From a checkpoint of a small mixture-of-experts model trained on Wikipedia.
Experts: 24 experts in each of 8 layers, 192 squared ReLU neurons an expert, 2 picks a token, a softmax router.
Below are experts of layer 2 (counted from 0) of a mixture-of-experts language model. Rows are named router (the router's row for the expert), up (a neuron's input weights, with its number) and show model dimensions 0-223. Each number is 500 + 50 x the weight over its row's rms, rounded and kept within 0 to 999. Numbers have three digits each.
After each expert's rows: a language model's description of what the expert responds to. This comes from a sample of Wikipedia text that the model never trained on.

# expert 9
router:447463468599495473468548539549476488427457433484543532402470492565485563394527604454515608519521528518552575526623445588511510547524572509528398617497563423514478584500504477440426491492488423517562548464517512508487511503401462490464506494555467495537530385598432487447486435458513500478486490484525465543480509507464441468437507507373565523485376492455557535574498461537566373466485443421513514426473565491470487484448419511456490581562522496493529512532454570472433523490500538469502575562519383478560527615479475486506523468526586427540507469545529548512441507505451506535522478491465432508445564467601583505464442488459504509481401403535567469542478470476505506528577
up10:427505546538552538492512555541514445497539501449420525541569475459521521456522526550559538481514530445449506528464481629476479421490493450516424423480513501481536517577474497498592479643535400553512514587476493437559458469485396469423502536536487498496535434465537551492489550418584564525505480523494524471392543379504408511483526501559468445475465420499540504513446586509516561458522415528441454513427523471568559549463448627499444509506517465490527615543424535427530450431471508486443569581572495602461494497452512423484474524544555550387561576524422507482518508446544456547461423409543624442498465517462494536556491469564454513498562427457539510496474432484460527582542
What it handles: Digits and modifier words

# expert 18
router:416571402565413493543395488490583513556473581481451463461499453521385502424509533527474460425455482471530498526412506560460465466536504459523403493517529451459400517462491471497542518522452411511570451538463475481473472545452457515526481510486528504464505459557595547538461486597407394509466517490573462484535479512517363510511523436494473499623541556426444498481540486443456643442513458488642442477494528514523500496501516524517523524483475437524541526493518533530527456575504521478455524608489517512580494449536619451547529519456474439599418543480408485578481475502558462540417469530479475516537480461460607485418417498555529480476490562478549545467507478597552638502502
up4:405433424464473541414438521529391577557468496501550467549543524424473488517529509521523511482503516522413483508479533567522499506448522517460550533644463453478534501497480460552451493549588400501404487467556513508526591454452561562539501476453473607422553535560574517519490491445499473453527386436518399494500577544475454548495543466549477487513476494533517508537507485458481491442527469508481499531445552570432478582423603566512497413539503511510637441555497527466520561475370454582468469516483615579434509494475438567514525584421481454451450515442489477490527420570473469552525447525476534376487463486562374523478546481535459541458564477443539547520520511548551482607479
What it handles: Verb endings and months

# expert 7
router:567544534552490482393453456381518540490588518585597521498498489475519558436562445523453463518500541444577518551521522425592563535476513527538551460484547455620510479496458498439428479448511508526497451615628572486530464443469555587472506559475610534468438477496439491408522525524460476452622543479495504532396566555509513504444511490479568561568553467530467536472529557484457445513532510620542480495442503517465550455491517528443545457596516521626517542572442462484500541382601466529450466431454518478545515520508399495513516505509447504488509474458411570518527483490423449497470475453409530501533446546567545421497548563390476547490489435556422471446496460472457461508504
up5:586480470547430512471554541502375592473562506434459690514499416521482436477408421559465587483563524502547455479562448434414519441457503462581456582580483379483434476485464502486439517523478526471473508437517474489524567547577556465513570514455541494454468506517482446435497514504493539519622493469487518609487512431499487611426520488472525510492466522428640501569541498445527509437439531573516454563430516494477499477486496485454421502593508569553432422506563500480460460458518549518547553543555543504507558562529485537442519503438504539500470450500438531568440416540432411572584490502450515515562462588541559516527511485442514541483441472442501527456524402494469513458533
What it handles: Periods and determiners

# expert 1
router:436475329604560488491433611472505472485478570567496453455402506533531508507518526550521558407498520531528496457522509581485464473448592478536488546526545443485525448547560534513455428451511550507471500466517552554451521475523488512650566484476520479449515498431596536506592489487497569509494482525538403435565494559458530491379347527458577521437505500456520484468475480539588407526472534471526501592618426509468547516503552532509506553567411478556520490452542440532542515508392428528360525498528530511515503495453458467485467528503538403633510538510448458488508494507493504563501496477626484480565457564521506425505573529532501484471517494458456505425523418523566458483506
up4:545459574537549428409414574521499456500478588452483502563525403543535441504498416448543513464544529516555488589533490491520459506486464548474479487445502515370466538524521431499531557537485424496562550425585529483547523577511529577489528527525615571539500448479563552484542480526554430556594417491459485465606608483556458519463478467521526471456459561491457482453468586632526581430459431492468522512550405563510446453518467570519523547527532461561475491528489448465513439499486434495497500496525543441489474462456553499455514540479484525336504460465619497475532548474556602611431481495500492479368478441450478451500443525470473546519526519545417545449477532494407434482424
What it handles: Space and article tokens

# expert 15
router:526538549556487534503540454456454480585528561499489530667481514472526303615513491551557461585582543528474495475471512511523406517451446444475513501473454458609504505484498530527521462474437498542542509527446422537560539466456503581569502420487579501445478513505535521505507478558513503552452575541447512500504474530514473493533494426436528496440512501462444444484531458436473540464550540549571524547515460407485441458463483457492429475542417373479578442554597485595529490469491536492486462538452504525502481481512546456425537471450469590414464472412464464496515524470575438583544454526542544487636504466488451524529440517512599459647470479420485595440434501548501529532438
up0:431540463561442481500460489577545491501580486417472546478499624493498489462496552471422487422476559499591472490560486471462409460495522542520478507534441587469554575462489520605515524518412423449577465455511502486579479495506449484448466458595505376579464496484521430463414463541500519505562511583571537528424511405444547511477423529453405516396492434550535498530501578551431511376523562497441514516574495516523439586587436420523446488509572513519538504476395465458512519504505572476568551558442447496494484582542527480524554496596467501463450510613512420501507437522491561488491515512508539522495395425461548474532517508564548563413505602550491551495561502469490438430488
What it handles: Prepositions and suffixes

# expert 8
router:488595564467482478504538495560473468441528496575489523528540481511450508456447465498508559454429413517496509448495498453435594456493451495407634548551498530534503443455571502456483460503469549544521461393449392558437463544625567432506472531488432455506507395530505412521459506492493562471503482491507547529506471526531518537508512540485552457588507447547510535508474447470492533588528591516480537507475466399510539607524467606527469501563466512580460388557502438464428544527527445467432440494451512488456541471429501478410514485500565550461450552455575485558522441507452541496553521561520553598404521494464553462577530432554406415648465584564455550547444523564559537469458
up9:617486533489508486452519615539536510490532409528411562482460459510532463396474400552539592576438507461534495443462483484621528602553655422542548560560480498473474485477655465509496466523483511513493463500418471517481529513554487409464597537524479519417577584527518497531453565476443428559484514485476565554538523471552486560456507482467515535581475359532499446419425467491412537635468479522520481442480483479437450465459592518469464549458475543473539484480551567492422467507459495521479526515542528461553397484466465545424494534443459470517538540454541520471555495482464482463551538528465481513474472467571581548438522471487517568466433508520468470407537577542489503417433
What it handles: Name-internal pieces